From a checkpoint of a small mixture-of-experts model trained on Wikipedia: 14 layers, a softmax router.
Below are experts of layer 6 (counted from 0) of a mixture-of-experts language model. Rows are named router (the router's row for the expert), gate (a neuron's input weights, with its number), up (a neuron's input weights, with its number), down (a neuron's output weights, with its number) and show model dimensions 0-95. Each number is 128 + 32 x the weight over its row's rms, rounded and kept within 0 to 255.
After each expert's rows: "comes after" lists some tokens at least twice as common just before its tokens as in all text. This comes from a sample of Wikipedia text that the model never trained on. Tokens count by the router's weight.

# expert 42
router [163  91 137 121 137 133 120 115 118 131  74  99 175 173 155 180 125  84 137 119 167 119 139 156 110 143 169 108  77 165  87 102 151 105 160 164 144 151 167 132  74 152 115  71  61 126 121 117 168 175  89  98 171  78 139 132  48 141 101 139 165 168 163 107 112 167 181 175 170 146 117  75 101  95 165  98 121 129 174  96 151 104 136 112 140  78 145 169 148  84 106 164 108 119 124 142]
gate0 [146 101 127 149 161 102 144 111 142 132 117  85 146 140 100 153 159 156 107 114 118 113 142 178 120 130 122 105 119 160 149 180 107 117 139 149 152 138  94 132 180  81 113  96 133 128 132 157 115 158 116 145 170 100 158 116 121 109  88 148 164 165 134 148 146 119 145 124 158 138 130 169 132 151 181 124 103 201 119 148  75  89 105 186 100 121 177 152 123 104 144 163 132 169  66  89]
up0 [100 103 100 204  69 146  95 136 156 146 154  98 129  67 132  92 134 164 197 141  78 105 145  76 108 113  62 140 133 116 110 152 107 151 175 126 121  91  97  64 106 126 105 187  95 173 122 115 128 146 162 131 146  92  99  76 175 125 107  72 117 153 116 126 106 112 122 145  57  86  84 115  87 147 104 160  52 113 175 145 124 102  78 107 168 166 108  84  92 100 131 126 196 106  85 145]
down0 [ 79  46 119 168  49 131 117 124 108 102 111  75 142 133 113 156 142  86 123 130 131 114  96 181  90 133 105 127 146 125  56 129  80 129 130 112 151 152 113 119  74  90 106 155 208 117 152 135 149 139 173 125 144 172 122 141 163 137 174 131 190 109 138 138  53 149 107 176 152 176 140 115  80 123 125 118 142 148 111 143 116 123  88 105 122 118  90 122 157 128 176  86  75 108 139 158]
gate1 [138 156 145 110 146 128 143 122 139 140 123 178  97 141 160 147 139 100 121 104 123  99  97 107 142  63 124 116 148 105  84 130 178 206 102  21 107 172 147  91 130 182 156 101  83 143  72 161 115 140 103 101 141 147 157 136 135 144 160 147 108 187 100 112 119 133 191  98  92 138 171 125 100 100  85 178 137  90 146  48  89 114 122 139 113 107 128 165 131  94 114 195 136  87 164  75]
up1 [170  65 123 114 196  95 155 119 100 199 148 124  80 114 148 136 111 130 169 170 152 123  53  97 103 110 130 116 106 122 110 130  82 103 178 161  99 192  34 138  94 111 124 141 110 122 115 118 111  90  82 108 128  94 123 147 205 176 112 155 153 111  89 129 119 162 105 115 139 114 114 104 139 168 159 131 152  87 111 162 162 147 104  94 128 161  90 159 104 132  90 162 118  93 153  77]
down1 [100 141 177 176 123 135 130 162  75 143 163 166 126 137 181 121 100  96  78 119 113 157 123 165  93  55 118 145 130 147 103  99  78 120 170  81 107 130 155  90 128 157  85 182  87 122 145 119 101 121 133 131 144 187  92 107 126  77  75 160  94 123 118  63 135  26 147  60 104 141  65 124  75 104 152 127 144 193 130 155 117 140 125 103  63 152 106 117 113 136 119 166 145 129 212 183]
comes after: "\n", ")", " from", "\"", " located", " part"

# expert 3
router [131  94 136 129 117 164 144  96 136 156 110 129 153 190 179 132 154 102 167  96 128 131 164 157  80 183 125 112  63 167 124 151 167 106 129 154 162 164 165 165 124 133 108 109 112 171 125 162 148 161 100 173 143  90 152 169  78 186 109 154  78  73 168  83 128 151 140 156 150 158  97 101  79  94 172  78 150 149 147 117 133  93  94 136 127  78 142 135  91 107 157 129 139  94 106 118]
gate0 [161 131 105 116 109 195 169 103 107 122 135 140 118  98 152 163 108 121 142 120 136 123 142 156 150 140 184 122 142 117 139 126 171 100 162  83 133 128  93 195 162 148 136 132 137 202 138  25 121 159  91 122 123  99 147  73 137  65 127 115  96  66 142  78  50 135 160 148 164 137 115 153 117 119 142 117 163 140 160 155 167 169 114 101  98 109 109 140 129 143 147 126 141 147 121 129]
up0 [172  83 147 145  58 191 187 141 148 103 125  97 125 148 115 183 132 124 107  89 121 180  99 131 110 155 161 131 189  95 118 148  77 125 137 141 119 142 122 138 121 125 168 134 108 156 102 131 133 153 108 151 127 159 114  98  75 160 146 105 114 134 101 154 135 112 109 140 146  77 107 185 117 162 236 104 105 100 109 173 118  70  96 138 194 145 165 124 144 132  95 130  86  90 135 208]
down0 [163 108 179 125 126 137 173 131  84 125 149 115 107 150 123  91 149  93 144 171  94  71 128  76  91 112  90  77 160 105  99 112  89 117 109  95 127  95 143 144 142 121  80 135 100 132  71 153 160 114 128 126  72 174  65 100 134 119 111 142 166  77  74  82 145 115 123 111 137 155  95 143  91 190  62 158 130 119 152 122 169 105 125 148 111 118  96  88  71 123 105  77  90 179  96  97]
gate1 [ 89  92 140 129 164 104 132 102  87 162 163 112 136 185 164 142 144 143 179 147  81 134 107 152 105  98 131 115  92 157 156 142 114 153  84 215 112 122 112  70 153 147 119 109 125  89 136  56 117 157 171 146  55 219 115 177 187  67 158 140 165 190  99  78 134 138 134 116 134  84 103 129 134 144 175 183 130 136 167  84 139 172 140 147 166 118 198 102 143  94 152 104  76 164 100  85]
up1 [110  92 162  91 115 124 184 188 130 115  50 187 123 200 111 158 124 170 150  86 112  93  76 102 120 149 123 122 125 110 160 150 123 132  71 166  54 123 109  82 129 161 101 114  94 150 165 101 140 114 121 108 117 130 170  87 199 160 114 216 180 141 115 107 134  98 113 151 116 188 170 115 184  57 146 154  80 160 122 147  61 112  76  81 167 137 136  49  90 179 183 145 126 134  98 160]
down1 [102 150 150  77 134 115 132 121 138 136 126 122 145 152  96 113  94 126 129 160 115 148 162 112 116 119  93 125 100 103  79 116 118 147 110 125 110  87 126 140 149 127 110 187 113 110  95  75 168 112 138 155 132 140 142 123 126 111  94 125 142 104  98 150 114 131 133 145 112 100 134 109 134 154 149  51 171  67 154 115 152  89 191 114 155 148 160 108 118 124 121 125 104 136 165 176]
comes after: " the", ":", " of", "-", "|", " \""

# expert 28
router [125  95 160  90 170 119  85 120 169 115  97  76 147 152 152 177 127 109 164 128 199  75 147 143  70 136 150 124  97 145 130 136 137 138 164 154 160 142 173 143  99 149  70  80 111 141  78 161 151 154 120 158 155  65 164 102  89 130 100 152  89 105 176  78 123  88 134 168 169 136  49 118  86 113 162  80 178 127 188  85  95 130 117 136 120  77 139 129 127  90 152 119 147  99  56 123]
gate0 [132 162  59 153 135 128 175 104 107 159 108 147  99 158  83 159  84 109 140 137 142 143 115 127 139 200 125 107 156 112  82 126 140 120 198  70 177  93 104  79  74 139 161 139 151 103  60 140 122 127 160 183  62 111 190 166 127  87 128 110  82  84 149 180 167 145 155 145 164 142 115 110 100 128 114 126 110 151 124  97 105 133  95 113 110 117 130 149 181 139 140 165 130 168 165 155]
up0 [156 132 171 214 122  59 109 197  88 104 149 145 110 157 107 191 117  85 112 112 166 188 130 147 146 167 126 129  62  81 147 127 158  18 110 135 123 150 129 141 139 143 190 116 123 145 149 144  89 161 108 111 141 110 108  97 129 158 162 195 151 140 155 128 168 128 121  87  74 106 140 131 177 170 177 135 117 115 136 123 138 151 104  94 180 138 129 165 127 139 130 121 118 117 145  71]
down0 [132 120 166 133  80 155  97 184 124 161 134  95 120 120  88 134 148 158 138 103 137 140 102 136 126  55 113 153 128 111 105 134 116 145 148  45 119 127 122 100  73 149 113 125 154 125  91 122  90 103 115 105 161 102 118 181 135 166 155 116  88 149  89 152 203 119 124 144 119 186 150 138 171  89  83 121 199 103 142 160 162 163 142 160 114 156 170  63 116 179 227 118  85 117 127 198]
gate1 [116  84 141 163 126 131 152 125 164 164  89 111 111  96 184 179  80 167 175 104 185 103 128 117 156 159 141 141 177 134 197  41 116 136 100 122 152 149 117 162 131 160 145 108  65 138 112 133  93 107 133 125 110 161 119 166  92 105 136 119 107 179 141 141 115  62  80 102  77  93  83  55  69 133 108 186 143 140 140 121  89 104 133 167 102 138 122 215  71 112 150 111 161 159 110 201]
up1 [143 154 162 159 101 167 151  90 142 117 160 126 188 126 104  80 220 111 132 104  96 123 148 132 141 136  97 160 137 127 127 131 145  35 169  89 169 142 115 118 113 171 138 139 151  99 127  89 168 129 139 166 156 112 177 125 147 151 134 119 152 116 125 159  95 120 180 112  95 160 150 131  56  71 119 116 166 122 111 126  56 104 140 125 130 104 107 130 151 121  95 159 197 159 114 154]
down1 [102 113 147 143 108  56 161 132 142  32  75 111 125 124  69 110 123 140 118 125 152 173  85 168  86 133 114  75  70  82 176  98  47 169 136 114 103 104 134 144  90 184 138 120  88 158  67 158 105 132 114 115 120 139  72  67 202 118 184 148 141 146 126 120 125 122 145 134 107 138 124  74  85 118 140 145 147 117 159 103 145 139 164 160 153 160 125 103 134 103 114 126 132 135 152 150]
comes after: "\n", "==", "|", "===", ")", " =="

# expert 0
router [156  96 167 116 135 147  89 128 164 116  87 119 147 141 161 157 193  84 175 122 148 125 136 214  76 167  97  69 101 157  96 138 128  68 155 181 155 186 163 155 167 102 128  69 110 147  87 165 159 163 133 164 146 107 186 138 100 173 104 159 145  95 111 120 114 150 135 107 150 124  96  92  88 103 165  93 133 129 187  59 177 127 134 120 122  67 101 156 146 125 136 173 101 116 116  99]
gate0 [164 141  92 132 133 114 100  62 105 116 113 150 127 108  72 123 102  61 108 150 122 118 101 143 161 134 119 109  80 130  98 169 127 131 143 165 155 137  78 146 180 107 166  98 139  88  97 172 158 114 133  89 152 114 112 144 115 158 117 113 194  86 110 108 116 129 129 111 145  89  45 165 147  67 143 115 178  51 138  39  96 162 125 106 157  66 103 112 151 153 143 157 129 107 210 152]
up0 [144  87  91 133 105 115  77 129 101 103 131 193 176 140 147  63 147 154 175 162  98 153 112 144 105 174 144 137 115 153 148 127 178  92 190 154 123 165  85 183  92  98 113 137 187  52 115 110 131 115 107  88  87 126  98 194 163 142 153 170 158 130 134  68 158 157 171 100 120 117  68  85 132 135 103  81 167 126 160  53  61 188 108 130 100 126  77 110 119  94 113  94 152 112 161 182]
down0 [125 150  39 148 117 142 135 133 113 131  89  80 184 138 151 137 145  97 106 164 132 125 142 128 135 118 133 113 121 168 102 105 100  93 150 176 113 154  87 138 169 125 123 133 150 189 147 113 164 122 112 132  82  94  84  80 146  86 170 112 160 132 178 118 148 159 176 183 173 142 112 153 155  87  74 187 137  87 134  54 148 119 135 115 172 125  86 188 155 157 201  79 151 169 169 150]
gate1 [132  97 175 109 100 146  90  48 133  96 143 129  56 138 119 161 153 111  95 126 125 162  91 185 112 148 167 125 130 100 156 135 146 111 170 115 179  95 168 168 121 130 161 138  95 161 185  84  99 123 105 163 144  98 127 123  73 125 160 139 151  99 140 123 159 125 166 120 127  95 171 138 155 178 120 163 160 187 175 117 129 153  88 142  95 103  91 102  93 105 111 214 111  77  99  80]
up1 [162 100 157 109 141 101 105 108 117 111  97 137 204 123 154 180 134 112 196 136 144  56 100 152 143 136  75 140 125 130 154 182 184 108 113  84 129  71 126 135 195 100 134 156 140 108 130  73 138  96 118  73  75 105 116 149 138 150 121 150 163 131 125 112  99 143 158 150 105 160 103 117  49 108 115 140 100 145 160 120 173 106  88 105 132 148  90  95 174 150 108 137 162 149 124  72]
down1 [132 137 206 117 208 168 149 138 187 104 187 143 133 116  89 140 183  61 155 118 112  90 149 108 129  99 158 171 122 151 127 182 147 127 158 158 140 160 181 154 121 149 106 113  79 117 128 132 130 127 122 106 156  77 106  60 120 113 127 119 124 141 161 112  97 124 179 149  98 169  94 107  90 133 146 154 125 134 100 107 108 126 163 116 100 167 125 119 173 103 106 137 119 184 149  99]
comes after: "0", "1", "2", "9", "6", "8"

# expert 18
router [114  86 171  79 137 112 136  94 117 126  92 116 138 148 176 177 146  87 163  90 150  77 171 180  89 190 118 102 107 143  69 183 137 143 137 142 151 154 168 191 138  81  76  86 101 156  93 155 146 149  81 166 157  90 191 135  81 160 108 184  81 102 136  79 174 181 151 146 152 191 104  87  95  99 149  92 188 145 149 102 146 110 179 167 113 102 170 138 112 103 182 137 128 103 106 151]
gate0 [114  85 150  96 119  87 139 146 106 147 138 118 132 178  95 157 141 118 161 157 117 157 128 150 138 217 108  75  59 127 101 169 117 131 143 120 144 126 168  20 128 167 111 162 111 135 114 145  69 150 105 170  70 107  80 105 167 149 118 128  81 138  99 149  52 126 114 167 126  90 131  84 117  74 102 122 104 186 110 117 140 130 118 202 165 126 118 132 136 121 162 109 133 183 203 135]
up0 [111 104 119 139  89 160 140 170 114  76 117 101 132  83 158 118 122 102 157  96 137  60 127 112 134 124 131 175 121 120 156  92 123 167 167 160 102 149 132 108 166 149 192 130 135 136 147  89 102  90 161 185 104 114 177  92 142 113 169  75 170 118 164  84 130 173 156 100 201 116 144 109 177  92  88 157 112 182 166 118 170 141 111  92 108 114 155 151  49 146  63  96 144  89 181 100]
down0 [ 87 115  65  91 124 172 140 140 144 114 194 122 119 133 120  49  98 139  85  84 117 140  77 125 142 105 145  99 133 170 156  86  86 116 154 107 153 154 128 162 156  76 108 112  50 167  50 108 165 154 160  69 149 128 126 145 144 105 150 149 142 147 132 116 155 119 156 141 161 143 125 176 106 112  91 114  79  80 172  83 113 129  93 133 131 136 131 116 118 105 135 111 125 120 111 111]
gate1 [ 79 102 164 134 108 138 134 134  88 117 103 191 136 129 142  97  61 183 110 105 155 175 154  75 113  51 105 172 124 166 125 132 169  79 128 103 132 134 108 106 194 142  74 124 180 178 119 101 123 167 142 169 128 123 179 139 143 180 140 138 126 113 154  97 152 175 118 130 153 125 152  81 183 121 122 115 161 113 123 142 138 118 149 115 109 104 146 140 102 132 133 107 137 118  78 131]
up1 [154 182 132 134  58 116 110 167  54 154 130 132 116 156 110 158  82 104 128 114 189 192  81 159 121  78 136 128  84 188 102 128  96 195 129  61 100 101  97 158  83 108 102 117 137 150  52 123 134  90 120 122 101 159 100 149  91 115 140 169 156 153 114 151 146  85 120 142  75 133 144 104 133 105 187 199 113 107 162 207 157 176 120 100 162 132 170 159 112 127  89 118 147 109  62 144]
down1 [ 96 124 160 107 113 137 159 142 216 117 152 128 132 150  80 179 131 119 114 112 131  98  98 103 119 153 107 111 234 172 155 146 162  92  70 156 110 111 157 181 212  86 159 118 139 184  71 131 113 182 137 146 146 102 107 141  93 155 149  95 119 114 107 140 167 120 115 187 118  82 164 106 125 112 147 114 136 128 144 126 112 116 133 149 108 177  91 185 110 133  84 152 141  95  79  64]
comes after: " |", ";", ":", " \"", "|", " -"

# expert 14
router [112  78 155  78 112 120 105 124 146 173  68 119 158 134 175 159 143  70 175 103 153  98 156 180 108 189 128 107  98 138 123 148 162 142 148 155 141 169 145 182  67  92  69  94 128 154 101 153 148 173 143 169 178 100 161 107  78 186 107 152  77 116 113 105 111 173 131 168 137 176  76 101  76 108 142  86 148 146 185  81 111  77 184 174 121  89 174 133 125 119 194 151 103 126 121 142]
gate0 [151 135 195 139 166 127 109 163 145 102 128 190 202  69 141 153 123 125 166 170 129 105 204 130 122 115  79 152 210 112 119 126 160 181  85 129 119 102 133 159 115 107  85  97 137 152 123 150 153 147  89 153 120 115 121 161 104 202 105 118 115 115 181 121 150  88 118  94 135 125 159 137  90 118 129 133 130 134 190 135 190 172 169 103 101  25 138 123 168 117 120 132 110 224 121 113]
up0 [104 110 118 124 115 166  86 130 130 124  83 153 106 117 124 163  98 126 149  77 140  98 136 115 177 138  75 146 119  92 105 139 112  86  96  88 150 131 136 136 144 118 129 135 156 156 131  90 128 109 105 173 127 154 174 102 132 157 148  79 191 110 101 107 142 108 149  97 147 103  97 102 163 118 160 114  96 148 156  95 162 151 144 137 118 170 113 115 150 156 174 191 148 156 139 126]
down0 [ 82  67 155 112 134 143 122 121 111 196 144 161 165 132 105 108 148 129 139 139 152 159  98 129 184 128 171  81 138 128 144  81 178 127  80 129 166 166  90 132 120 124 108 114 130 119 158 174 163 170 141  92 122  76 141 127 149 171 163  80 112 138 103 169 142  99 161 153 135 103 187 136 109  91 115 148 129 104 115 112 168 121 148 110 124 132 130 146 125  98 159 147 225 132  72  53]
gate1 [102  75  95 107 105 108 158 198 132 103  88 125 107 156 105 148 107 125 131  92  74 160 155 128 119 119  89 150  79 174  79 156  95 102  92 141 146 135 194 158  99 100 144 141 120 123 131 138 153 120  93 122 167 162 162 124  98 136 144 170 159 118  62 122 169 158 154 166  92 162 125 107 186 182 150 115 137 116  85 103 145 124 156  93 178 107 129 101 142 126 203 118  94 146 216 120]
up1 [128 138 113 109 114 104 135  73 160 133 122 172 121  92 114 141 173 113 152 158 123  99 162 139 118 133 182  66 150 123 117 145 177 151 108 174 135 102 138 135 188 137  99 129  96 128 152 175 143 162 147 110 152  92  97 180 114 122 146 152 114 119 116 102 101 121 132  92 106 159 131 137 107 111 102 100 127 146 157 148 138  95 165 133 142  57 103 138 132  47 112 117 188 109 100 148]
down1 [140 222 109 123  93 127 124 117 102 116 142 113 178  96 175 111 114 145  96  80 122 114 122 138 207 125 106 128 144 139 122 112 144 155 137  24 105 153 128 100 136 189  96 107 128 121  79 112 151 159 144 123 162 152 133 143 156 128 113 125 101  83 146  99 165 201  85 170 126 139 116 123 109 131  86 119  81 124 191 131 179 111 138 135 166 135  79 179 137 137 129 146 139 177 120  89]
comes after: " |", "0", " ", "3", "4", "5"

# expert 35
router [ 78 105 180  96 111 164 157 125 132 142  93 121 127 184 153 140 183  90 166 100 129 154 120 210 111 141 137 104 114 129 113 124 186  96 134 151 152 184 172 137 108 116 127  74  78 142  79 193 188 168 106 197 157 111 168 165  80 160  96 137 122  77 130  97  93 151 143 152 166 166 102 118  70 105 182  80 156  95 152  87 131 108 159 116 141 105 175 106 141 101 146 163 144  67 111 144]
gate0 [120  83 155 127 116 153  78  84 174  94 132 132 117 144 109 155 182 117 162 101 202 124 115 156 176 137 105 159 152 115 123  25 155 145  90 165 120 148  71  82 158 149  97  86  87  90 143 133 113 123  66  88 110 147 183 122 129 136 163 135 125 127 142 120 161 115  97  61 178 174 138  71  85 127 106 100 126 101 134 134  80 134  93 175 119 130 149 146 142 102 113 170 109  78 102 102]
up0 [ 96  85 131 137  76  88 118 102 145 170  80 173 173 137 101 127 130 168 182 111  88 168 133 213 180 185 141 153  95 122 146 156 143 153 147  96 148 134 160 118 138 138 127 108  80 150 145  45  77  77 183 145 241 154 120 160  97 167 156 152 143 131 164  74 148 145 178 112 105  92 131  85 121 153 115 132 162 116 170  86 140 172  99 106 152 154 146 146  88 128 108  93 155 100 139 114]
down0 [135 122  71 153 106 135 167 144 100 127 144 102 173  87 180 143 110 128 126 180 117 173 123 131 109 175  80  85 121 111  94 164 183 128 188 132 148  71 144 136 119 149 130 121 111 108 167 155  88 220 108  85 160 141 154 106 154 178  94 220 122 195 137 133 116 131  72 131 199 126 135 149 112 168 132 190 145 131 157 121 159  82  92 119 118  91  70 131 127 113 133 106  84 138  98  87]
gate1 [149 111  69 144 163 157  88 150 164 169 125 173 161 110  66 146 113  78  90 118 119 119 109 176  77 112 100  87 125  94 151 112 166 120 159  94 144 117  75 164 111 146  92 151 144 120 180 156 203  87 161 109 166 119 131 174 109 105 172 143  72  90 142 116  72 103 179 136 111 168  88 144 142 101 152  77 160 148 166 127 119  99 182 119 146 118  69 134 153 147  91 137  90 148 144 120]
up1 [101 143 162 124 163 152 125 140 117 184  93 134 125 151 165  85 143 112 109 106  83  93  88 163 115 146 160 135 190 135 116 144  77 132 115 126 114 135 196 135  97 103 168  76  97 128 168 110 148  51 151 159 127 124 106 135  87  91 138 120  98 101 104  59 212 115 140 104 128 148 128 115 129 115 150 148 166 106 147 142 154 192  71  51 100  87 139 112 159  61 167  96 143  51 140  88]
down1 [121 156 101 135 145 180 170 157 120 109 138  97 173 149 148 138 193 104 139 106 125 134  92 118 121 163 145  82  52 170 116  90  83 130 107 175 133 110 105 177  84 110 102 131 110 168 146 120 166 145 150  93 107 119 158 139 137 108  66 116  95  97 153  52  73 135 129 162 163 238 103 149 110 139 148 113 155 174 137 134 186  47 117  94  81 138 120 160 173 133 131  81 141 143 178  96]
comes after: "0", "1", "9", "8", "7", "2"

# expert 16
router [109  86 111  42 113 138  88 142 148 149  91 105 168 137 174 195 144 101 158 131 189  73 168 163 117 181 110 103 106 146 131 174 150 131 204 167 165 158 164 164 127 112  78  97 133 172  96 143 135 157 132 111 171  75 158  91  94 211 110 165  84 131 112  98 136 168 148 182 152 139  83 112 120  73 139  81 159 129 155  90 144  47 118 173 124  88 131 157 106 106 170 141 116 138  96 117]
gate0 [ 91 114 135  87 108  60  69  89  42 117  54  82 175 140 155 103 165  43 205  81 164 125 155 149 163 124  94 172 143 104 177 107 126 134  96 145 125 171  90 148 171 139  68 145 180 158 110 124 121 101  91 123 103 142 135 134 119  88 170 100 136 166 127 106 145 153 148 105 212 147 158 106 137 127 169  99 111  68 196 110 120 143 126 119 133 147 104 150  98  79 101 132 142 121 159 138]
up0 [165 202  68  92 152 156 141 184 192 101 111 144 132 106  94 138  59 197  71  86  94 145 129 180  96  99 161 130 102 114  78 117 121 105 185 138 147 145 159 138 126  79  93 151  72 116 150 110 157 146 227 139 183 152 122 167  91 220 114 185 134 121 104 113 159  43 117 178  99 125 178 104  87 177 125 142 117 159  81 158 158 103 141  31 127 132 113 102 101 150 173  80  97 172 177 133]
down0 [102 125 119 143 119 125 126 154 181  97 120 138 123 159 133 105 118  89 161 120  97 151 143 119 140 158 105 207 116 164 129 196 109 128 143 192 160 153 117  88 138 105  85 144 123 116 127 162 104 152  49 180 107 201 148 185 117 155 149  66 114 132 192 116 117 138 136 156 155 121 151 133  96 100 117  60 122 142  90 126 213 167 104 116 172 153  97 127 172 136 107 190 116 135 126 104]
gate1 [118 120 185 113  79 164  95 185 164  98 169 181  56 126 145  98 145 100 157 118 153 178 206 143 171 168 192 166 164 134 181 142  79 157 140 177 140 135 187 115  85 146 114  91 131 123 157  90 112  92 106 162 152 152 158 121 162 144  97 109  96 159 112 117  56 112 135 168 141  80 141  97  59  96 144 170  92 164 123 133 160  95 156 166  76  73 180 156 179 127  97 113  73 123 135  86]
up1 [114 128 119 131 177 149 122  87 159 142 147 192 129  66 164 130  76 161 143 118 168 155  48 136 219 159 131 142 100 131 152 107 143 173  40 117 144 128 103 152 108 107 105 151 103 162 156 135 154 151 118  87 161 168 126  99 142  99  92 111 168 166 164  88 191 115 166  97 123 161 108 136 112 120 111  70  96 132 155 154 142 108 131 118 152 145 160 107 133  69 132 132 131 134 130 111]
down1 [136 172 179 179 147 141 125 120  81 138 130 131 201  84 165 130 104 197 154  72  76 183 131 106 185  93  60  28  96  64 125  91 134 172 126 127 169  82 121 129 114 152  92  81 133 145 112 108 162 137 122 104 149 105 125 151  90  99 193 124 160 148 172 163 171 110 132 133 155 110 173  52 151 130 103  94 173 135 107 148 125 125 176 168 154 173  92 192 127 121 144 146 115 157 120 123]
comes after: " |", " ", ";", " /", " –", " $"

# expert 13
router [112 100 166  90 117 172 127 129 108 135  91  79 158 215 162 133 145  96 153  90 145  88 111 168 117 170 151 105 114 156 103 138 202  60 146 177 154 166 182 122  81 139 106  86  96 179 101 130 172 152 129 137 164  82 159 115  84 115 117 115 176  77 111  99 163 122 154 203 153 161 124 110 102 113 154  72 141 101 176 112 119 135 127 118 117 115 147 107 156 109 189 150 124  90 139 127]
gate0 [124 114  98 149 109 140 108 122 110 140 147  77 146 108 158 150 205 159 101  84 142 155 108  92 110 128 132 107 131  98 125  48 142  90 129 156 153 103  94 144 133  64  80 161 151 170 152  87 114 141  85 160 142 130  67  82 144 155  90  76 119  65 113 132 116 170  88 153 134 171 124 140 104 123 153 158 110 162 152 101 188 121 120 113 120 127 146  46  96  89 162 128 106 110 108 110]
up0 [120 121 120 141 122 113 119 113 145 150 108 158 173 158 125 142 103 103 190 178 148 164 164 125 151 169 155 134 120 118 101 100 141 109 225 113  89 111 100 109 167 145 124 111 137 152 192 175 150  85 127 176 163  94 187 160 111 148 153  79 141 154 118 123 112 118 105 103 139 104 159  87 102 113 105 184 132 109  81 125  69 145 174 104 223 140 123  83  93 100 117  99 174 167 104 175]
down0 [188  76 109 105 120 137 156  94 121  60  92 185 120 112  89 181 173 140 192 124 125 140 162  90  89 134 150 134 116 121 164  66 163 157 157 108 174 129 153  87 105 147 142 120 168 123 150 161 104  89  94  90 131 126  70 117  63 127 154 171 137 187 126 116 151  86  69  92 186  68  76 131 183 137  86  86 130 155 107  95 160 104 125 162 126 127 123 162  70  96 152 114 150 135 127 139]
gate1 [128 154 180 154  92 108 166 153 153 181  93 166 173 215 147 119 131 138 155 169 123 141 154 157 107 103 140 120 143 170 117 119 167  72 131 122 140 122  89 160 133 152 168  87 124 125 200 141 118 153 118  70 147 121 120 143 120 103 156  88 124 100 118 101 109 137 176 120  67  90 129 105 126 102 189 126 110 157 133 186 114 166 112  97 103 109 173 132 102 123 125  54 122  94  93 114]
up1 [150 173 163 146 124 116 185 202  98 106  87 149 178 120 115 152 111 113  39 175 107 139 121  54 124 163 113 112 149  72 141 120 102 146 138 125 173 121 187 143 128 103 131  45 134 119 110 151 117 112 117 159  69 128 133 166 127 154 163 133  83 146 103 155 133 135 138 129 181 119 121 140 125 129 120 104 141 108  85 115 133  85 166 153 131 139 121 135 110 130  96 145 124 113 207  91]
down1 [161 140 132 149  85  85 160 136 161 135 154 153 103 107 143 132 119  97 119 144  85 127 146 160  66  88 114  98 122 125 139 113 142 161 160 101  94  91 125 166 122  90  80  89 122 177 153  67 157 118 163  73 100 113  95 193 111 119 102 132 105 145 187  65 122  82 159 151 158  98 101 131 122 139 140 132  98 111 160 138 158 127 140 139 133 115  93  91 152 124 157 192 104 129  85 154]
comes after: "\n", "|", "-", " in", " at", "'"

# expert 38
router [136  89 129  82 131 136  67  77 109 110  74 144 135 146 177 173 127  98 174  78 151  71 175 160 131 153  80 119  85 127 119 150 138 132 138 154 148 181 154 112 124 111 104  89 133 172  80 147 154 165 133 153 149  88 163 108 101 198 105 165 117 129 162  87 191 156 144 155 147 154  86  98 115  89 155 119 174 122 159 108 134 127 158 108 109  88 187 114 112 114 158 134 136 111 110 132]
gate0 [145 155 114 131 101 116  41 158  99 213 133 141  90 113 125  23 107  84 168 123 110 101 178 125 144 164 141 140 149  84 100  83 109  91 107 132 107 123 126 108  89 216  93 152 196 126  73 103 113  89 101 150 133  79  85 107 106 120  99 104  75  94 104 100 109  87  78 164 167 141 138 101 127 122 193 126  90 138 140 107  81 152 117 184 101 135 141 160  85 131 156 107 125 106 198 101]
up0 [120 152  95 165 131 116 131 152 109 105 105 119 139  81  89 109  87 115  87  33 171  84 197 122 127 182 202 120 116 103  99  77 103 178 119 160  97 160  69 141 185 124 132 146 141  93 134 181 116 141 159 152 114 136 154  72  69 156 128  73 150 104 132 145 121 138 152 145 134 121 104 122  80  96 167 140  96 170 202 173  82 174 119  89 119 181 177 112  91 154  99 155 170  78 140 105]
down0 [ 72 126 105 130 147  73 143 146 160 151 135 161 170 101 123  85 169 134  78 102  94 120 186 127 143 154 165 168 133 124  75 113 109 147  74 118 127 158  85 143 154 198 162 113 154 135 208 101  86  67 122  75 150 120 167 141 122 108  89 183 114 140 105 126 140 184 172 171 137 176 131 176 148 163  79 108 127  91 112 129 181 131 123  91 137 137 141 138 132 142  94 169 141 106 131 108]
gate1 [103 147 184  59 138 120 171 153 164 100  82  87 138 121 108 171 188 158 122 157 151 172 128 137 152 133 106 135 165  99 127 116 116 133  86 119 139 111  98 148 149  90 141  79  88  99  98 123 124 137 119  87 109 132 169 125 129 137 106 183 121 133  92 101  85 173 122  99 162 104 145 117 143 189  84 155  90 135 109 142 140 166 139  85 119 142  54 144  65  73 112 160  99  65 117 145]
up1 [196 122  87 132  96  53 112 142 151 149  67 104  85 126 122 118 129 113 160 136 123 160 131 106  92 108 115 123  75  81 111 180 133  74 151 112 129 164 109 164 191  74 126 191 111 143 151 147 136 136 114 119 155  89 136 129  83 117  73 180 111 167 102 126 136 140 152  94  81 136 127 151 178 125 129  73 101 115 163 152 147 100 141 107 105  99  95 149 141 121 171 122 120 128 182 110]
down1 [129 113 151 181  80 110 141 109 128 147 119 147 107 159 144 125 124  90  97 106 121 121 129  96 118  99 157 171 140 210 142  92 156 121  84 133 125 157  89 124 189 201 130 119 163 141 151 118  83  96 185  43 160 101 150 103  75 169  87 136  97 150 100 131 121 108 144  94  99 130  74 110 100 139  68 177  81 105 139  85 111 115 124 125  98  87 131 110 132 154 206 142 132 157 127 146]
comes after: " ", " |", "1", "2", "3", "0"